{"experts_per_token": 2, "router_score": "softmax", "routed_scale": 1.0, "init_std_router": 0.0204, "head_dim": 32, "norm": "rmsnorm", "rope_base": 10000.0, "attn_scale": 0.177, "init": "normal", "init_std_o": 0.0, "init_std_down": 0.0, "lr": 0.00385, "grad_clip": 2.0}
Below are experts of layer 7 (counted from 0) of a mixture-of-experts language model. Rows are named router (the router's row for the expert), down (a neuron's output weights, with its number) and show model dimensions 0-127. Each number is 500 + 25 x the weight over its row's rms, rounded and kept within 0 to 999. Numbers have three digits each.
Before each expert's rows: a language model's description of what the expert responds to. This comes from a sample of Wikipedia text that the model never trained on.

# expert 12
What it handles: Verb endings ed, ing, ated, ized and single consonant pieces inside words, such as quarter-b-ack, se-c-retary, re-releas-ed.
router:477482518500496483476477465486564468504488505490532526514469496481521553502495488515489520478510522460486461465504510554487459479494467475487550503552478491496445474473478487460527520526496493537491496484525446503515473511478523457549475523529520476502534525517503474510480452467501490497475525494506476475534491512512524523484498509516561454485504474510499516511531523503505517503494
down0:450464483496477513489486522487492459489533496507482481473490494503514538480495512499534445512528504459496508495488511523533508479468510534489479512511500522550511475510476474466511512545474501470496492501515487529537483486523473547510551525499476528493491531438479583502481467517462530464534471495477514488484474484476474525491475512506466481472503512498515505488521553477518484476466
down1:537521462517499507453503498535518508454486475469503532528501473449493517507445501518507494503481521534494506486521478507506537511469515486481549503484530465490462491480501553491486490488478523505515520459472494496498527473483538498552470501509493531482523468467501505474484504515483509524451444494471516475509501509477476556520485523492527552482507495454474514517537476522528477471463
down2:488503474501470508545501514486493489498503504501554509525503498495513521500528505478496494493499541491526452460516492479494519556506533499507483491530505435524519494506429479477477483498488484450518481496511463438481497458482483520488514545510524512524533536455483489520527453493479508500519500558484497490459478506477514522493504486531529427505492474497487490478462527515498525493473
down3:509496479511469524497492508509495476508474535503474520499552555544485532491521478479505472537496524427516526501496514503497458492519484519513491534511515486521523551513507473528516514469493495495493516496507451526485533461535511478545499522465465504529476516476491466537538495466497489442481542451490469495525470530450503513483493507496474495455480526470512496471516487498465511509503
down4:538531478478511486531467476526493473478471519493464508475527486470463558490485474512462586488500478501520526522529486520514442515509502527489487527492476506484518487512508485477492501475508531506504491494469465510520468524508513449451502484458475526466513480490493521517484535537520538539494510537535469488523496491504502498539544496551540497498493516515531512530530473502496491515495
down5:491514512514495529474474511498487544487504544513487531515527505493485531494491480457484494471479540526479485541505512445502504519474514456530523487504510501498492514513468499488487523484492468508540488504513474510512527483523442542511486482519516538541510538501444438515516536493472482468544491490519486509502549534447485505485569495478488463503526505493537498487511499547521475484509
down6:470516553519519548464504529484529540539514464481508483518531512519459484458466526502535530494459499467500502507558499485510468531497501479534505521525531454460474482537532530520491499483487488520490504497516528467494530480483517520492523537494520505542530469488519502463517499478463508477460537485514535541475477515509503515490518515448499492481478508515513516483504468445523487501498
down7:531501542520476436517474470501487485464481459501473495472492470464484485500499501521461517506496514536447516513557485544512542492486490496466480489492523486507509498486452497455502495495510458536516527506495498503489533499546486509522535465481479502500499456513497502555504449513503516506545480534549519526559486503525506499495479497505534461462482501513537526493491495465521508490507
down8:450462496512476515477508525504519521519483503476451492524515527519507437458496489476484497482499505495472500504487534472513512478495474521517467525497462531500459499447517471497480477500481507507537522538462484528485495507484500517532455492530543575559527532487525486479503531515491494506502517508492491476516498513486485519502517535515507544506485515520496461476531530528510440457473
down9:513494480484518536459489516508498495475508484492521505494465524482506545455499518552480452488488477549535507497480503495455454477497479497444510499493543485495507487548505512530506466544510551479529507466507523511474509452494518456506538530510441543538531476512507468493485483489516502498466492522502496476495462498527486517517504501510523482488459515495539536466516469481509494537486
down10:486512530539499516494524490526479529490533476528478503464527525575525479505506487540512503497512500532485461555518517515506512505495496514482481551489481494495470515501498500535531496497449493492542508531529525503510514503517514519526486554519476513490471525510480441556513499513500462539464483501510521528460475499509480493487493548542540520508475485485513496522439506503491456468495
down11:503523504459507462492521540490462477501513513510496497477487491485443530545507465505467516445485534475496475529508505508473450536498547507480516541516502468454500488485447526507543443510482505481524520503499503486455511486484464488460484518496493485508510509558518479545493520532509544536508514514525549489490522491451496514515503487483512475517471477537509508502466496496496489483474
down12:506537486508506513507496490508501504548521504562483487481485503529539521524526515505489492504479475502532474463506497522442506551517497506534468521503550509498473487511507555499494522528464511528542496444495504504490467496507550523478488448483475499479510452477510513544496488503485508516511472544518527517523506465541503476522525516516552554536512474519519518491470513500524493463516
down13:491514477490499477464514467542516499485510486501523486539516483452471478523477479514510486503503491542500516512528509526577516545486483478510519529517476482489529497493504502499452461506533448523544491487507469529511501524514441488547466511478473536514504550500496473545498540510487496537517536557496513481485517521490458499468512497505527452518510543514501522481507501504504486531499
down14:543541471480478509488503479504511500519464477472522502495545488557517500507548497539500540513489462488509489472503481498532495555521509527504486514501498503476547481504480536476488453501493518493476523472509536501506464532524499536503480514480509505495508538480436476551462495478482511491519487554524552480496521466549545474527490529502523507453524507518501494504505479481498499539506
down15:546546482498489521518462510500515491493485500513510477499478481529495506517495541464480487517487538541492465491474483486523506497480497474482529540517467493519491544489479475472486513466484458555535504493500467557487524510488517490506489495528534455451545453462459500489496470500483487497478534481484470511532548509458518501492525468498504542464512526513527511527482527486510447513519
down16:476488500487488472495525528531496503499527516518522552518492537489512458549515530481460526480482515497467486506528537525508455520483492484512524480497506488499530447527498524529476534511533477524513501505443512477520471485514489487500500523484460458512521549517448474499477517519521529507548518506511467531513520490507499506571516488524497482452475539538497499529515486492476479537463
down17:534446478522518519523499520538482485439477498531476502514522515510491565489493462484474506431532519518502519500512504530525498478496493501483506514490509492480510467499465520495510522471500471511496507515495510476478539520544463465490485519514503553515517470486512482450484505512505546472506494541504539445505520472491484495512484490489486458463483496497472479557479447459478507513518
down18:509484517508526496505475535464531513488512442488528510526518544539534523503534507502515490508452505503523508517499497525488517515508489501504501485459539486536508465532402495492514491519479494498499530487521497456493494510473513531491481497495487491496486493496534425500474435469487463516548538494525475517480490497481462481516527526518511497501489487455466505484444495485530503500496
down19:512505459500514529500529530462458484475500465526500500487525478560535493497530485527491506502494493482503488505495512491483508498485535505478458488541523519491514489507467484451502534466522476531513463496509563540511490519482437552517461516529524552513501440504546545510512483548498482470516549472518492495495490481497525456482509509502496523512514527511488481515485501467517498523514
down20:516469517475497484511485474469518489487509495452484462517495445465505513481503483523501505471503516511524558474474527547511512532516499502520494496477516455486510475533439506515468507563501483484505527482513504516519500483503453495488518513427459517497488502458488500481475488491513498509489453511445468493493487491518454522488463518479534521519548481501487507469466517544465520515518
down21:481515494473544495497500477464488506528526498512533490467520552546497487492497513545554483506485461476490499530468510532442424508498508467528492492472513451521499482494523508508535508519505514498560504500524520486499533485510463535465522530474523516509523512477512451463505484487504512477495520473508499486516486452502497477470545522504493504505532540511471531514459519495481532482523
down22:488484519432484517475518522465501499484487503496481498507519524486497489468478503530511482482462499480472496502523509434520473488501528537538488505500483502489500476532462502539523516482497513493494502496475513511518439453481467490493508487543493520529511535512451448479489530490504537495486521497538527473526480459507510536468486536542462496527487513487502576490542495540511483477479
down23:496484506501436439520474513515493499500503489489514460483483509480500508553529498509482488487529538532499517497466477467443451466490462494514489496496534478501510532527525501493479465517529482505502520489478522522499481475482492492483447482462539513513465459548514503491512465472451513484537519486501504481525477499507549451512551501511498509511527503542476473470494533499451490510495
down24:513500499497497485459528491452532513527488486468479460471488484508474534470489526475494507497455527503500530499518494506472497524481462514503510528469538478484494469537460488473483469517520514522546522476471475491544534505537465440498450465489451499477495477481507451497487517500502486487486456492497483513521502521450489505519513497495523502521530545515452462497522523549490528510466
down25:567525499466488511495515526477500491493516532490535477512484471541502481526498491529500517546560485472478521507515510502462492502475513543501459521541513517525518478488474528504495497527515505477485488517526518529491515501494473539497485485458505485496495503524531525512535496509465483470561539493429492460538499515511581460501462492457495505505508525515519506480481494493502532500490
down26:563506494487535493492509503519478526486528479516491539518544532501486474530499465480513512464504523501527520493473508461490453513469469521489462491484514487491453502519482498513509482519510492467495483499506513504480514496476517498468479501452480526459494472524552524488570513549505524448493463487439527515473470526521483519467482494514501510520469547530519471482500506480524500546525
down27:491552491512534511479527501499486464484460518500546520500477485530527492547510506476482497477502524482463513485522500473507475482516519460534495528501501456495517466468501465512488465487535461491538508514569520530546516507477561451498474546536543516521518504476458512502483481448510488486483479493525478498496489504494515476504460480499520488480503515498510497502487435513528483470498
down28:509508499488463533477492512533509488480476460475447536495532468525458510480546501516463513542496520500529480526508519544453529527468533519523512511475538489483531513483517483480516502513512537450530508522498456467482489501513510467509483504526520468470504500509488519466477511532491496506521504497469534481492496490478536487476515510479518504477419526514485473487538539471489495523450
down29:455496481489507489521497513512489498539488512503516485455522500489542500467529485489529471548506533523505433501486500475540483519509520482490445501504466481536530507485485526485475460511507545493550516487481548515475479511494502552479512479482490464515497563509508465524513493475504494504474503500460514492499539519520521540529493516459507513553486568520519481504482535480508483510482
down30:484537492516478517472486514503493496537463555536513517511472523490540481535507495499465556498521523540479479525473486540476534508483522487483499502508518499484475517457506482508488459493495522508520532511519490477536494479456518474524493509481528510499550529490537487503472503454470508492499504493509502474443544509481418511481506492483520487526467477485511475473460482506551507454490
down31:498466496484535502538537498524536473466479527506478459495471499497489502536494476511488456503507452521536518468492505568510473517526520433522569529498510487494496496451490454529534502514487493493530472486474498478485488473526514485492519535523505491460482517519486509493487492451495558524517487518498471491494473509516504530498469490482481531484477467479548502503469502513505452523510
down32:524499521483482484492464486500509512554476483473504464473495528460509464509480488521455556508499526532511464514520508503478450543500493479492444521477450519506484481517475489513504471479494525499530510562519468501501455534517514483494518515430477549451477498533505472517514489512516503560494501531523526504518509507507486500503494503537521496453486492501524474515494465501500521471479
down33:489448535493507495471507473474490480547482480501481525481532479514522496479482544556498512467497545451544471508509472485511502451497490503507518506451516528495441509544479503482522517505496474506500510532536486465532486492497515526480483489528458507502546523508459457509461503490501556505490480533485527488546475494485495518490489499490487470520545480478461489470505493513502482470463
down34:549492494514498474485484489461482497527495513490535481499487508511529474506509520485490492484515494505487478494506535474498492526455469542445521531494499512535504479501478490527495499493515535494436473523493534538455519493496493499525527505469486503520503467529488495462472485538468491538501541564474464532437484487517546469513502505465498497491521500447559533528461483515489500490513
down35:478490495478483470482496452481540497541506507508510489502529514529442469551497486523471490507563525499501522477473542487512487485468524513480465478470510491484524473533538484522508533475511463523529493526505543533494538481491488492448543521527539500521492462517532522467462470506501538487477484519464494505511503485460491517492460510511533492464525536505492542477513479491529504483495
down36:500527503465485504489537521500501466500525529514494491490499499485489504475503506481466493540509485508489504536521518472466492450475520517514505521495525534501497541494503540508519439508533525464471490476524564470530484460489528462528542495493465494492477465507538483531500512516516536492467520494518488508438511534513500481481488473441518489522507469519543549506489502481516491568497
down37:538527496479446490477487503475509476516491457524473462500496530533490494436533517506542480524471531492502471488499515529504525519480460516486542479521499502575474498497513511510534509450502553527498513546534441491468531467518502471508509535491519516480503545485493500494494472482528483504483537489530483513483509506494507531489504563528534486501473502504492506476504512525493464480492
down38:488468491429501473480521501520507523517517543479504555505490528503466453494471474512488527474462491508497493492457542519450487471485463476497505514534493495497499470515523518504502503493498546486553498492497518490482473480449527548471505517527478485511521538524486471479511506509514513533493543543501492506456525509478520457484549512560518520512537478514513520482506510499527526510475
down39:506461494470494539486503461511517509488534478527512547488489477498481492520488476499512453484509458513474483485443469445488540457469488482509490514529503477462491514502507495496523501548517515524510507490511474532479501490544496447533478438494548484501479490487464479515506471506496525522513494480483516462483511517521435454446449503501493478523493500513516471529500523502529513486525
down40:511517466486463499506503488518448492528493524489477483478478553555512518524474497508499471497522469490535521485482515499518448489504552486516455501510491523491492505488497473479512491461502537487459518503505511465504545494513489555496538469493501534514558511482503523514493506544516498458487531481486495501506547494479515543501488478508452502491553524481534550462529529511507482455507
down41:521533489475515571494518534499517504489524525474534518485486515534491478527508532559535478485519484513483501490473460525479530491456455502475520497519502462476538482488503510501499511480471439533509501474492500536469527519478488551493488521529505488537538516498436514529530476475474493501536505498496453488478486502487457487483492488486473528470495512495526487478474495521546510541487
down42:495506529541468464519465526521468506485485498464479506482506492509462504462523490495514490486466512521550489481474506516497479490526500498516460495491531530511480475532494510513479518466502470483484516497522556508476503522512476553472528497535498485468560446505462517487494509518526464548497488522525507520537491471496464513504419490549481522481529510502475485512468475490520500525542
down43:512533526496460476498462522513506477520488498507498475510463518493523530508509534492477522538505523509534503483484499504537449531533530508512514475492512528508515470506491481487484522489461463542452508497494572514477470461514478475535494524476458490535495481517526531533504523480495469456465464487487541486562486462514483485549494503503507455527514546490494500476510480490493487508468
down44:491476452494504508509500538481484458483510505515514514493519527505553534464511512509489508539510481518523492528531504492508502500468510501488515523493477491467500513482453508479485479500488482462538456473459506498496511552468484572459459509475477520526474473507536507520527522505482477454475503526458573480493492467512541478517462483500486524529506482467534486513460508523515471503512
down45:468543550458488485504466463484525497505509482538487488473492485486505493485479474503465480492492481548483491480492476466499536494554510512476464531523487478470526494500475456511518566486485464497497477528506499501475490474511519445482484488511494491538540526507495517497471498489497532531437521486510501454504518505518508503504509497483528489544475515554518451496487520446454484519477
down46:482483539485502489495508434508501495486474489538503535479471502505514499533512488468497520479500451491506498512485495514503534496450453487512508576506517499525469518453503523522518482489512486476537527479497531510488491507490505455510523486551483509458519495514495517519457497522539504511500532528562481557466481504545517477507522473557519473504464460482479502501500481497538502478507
down47:498481581514508491504481518456472491497475488514476529524523476539495502463499541512485498542478507499544510542477503514502506498547498509455464475466546500500503463527454463498520485513499493508513492508489515519508515514510509527483520514494472500523470527464533473452534530522523530471474470456464523495496476540487508507498511534477470503517511505493496544522485468497473532564487
down48:502485511493493493491525472470502480509459460460506516498512534482446482529493520461471483533513505499478489532513551519474454532474532531479516489505477502496494517526516526523486494452528471468518516502539486482489489520486489459520530522488484505490465488464492532481469537477497482496509536457518524546529506494508498509510531462473462463448476545523485453494533466500471505486534
down49:478482514485479490488469504495476515534478513497478458481540500488479517491520493522470511489529497498493507548490551490486506514502506503549500508512539509481470508512478509499492485472536502534494505475452519530512469497512516473531532499533534539532539454437482489503539600519508474510498500479525494523512517521523506526456524512467543545518503502510488488498524468514485463513532
down50:530493478492518487506495443516504486494473496549482496523526537503511506509537482500527515504455505505484512456509509491470483525501478485515491521462516495494516499495518443481536486483504499492520508471510502481562514472476508495474480538563490491508514515473495499466432505507491489472472439510496517488453502501477472500524503541514478501425481550522481524506538542487533494469480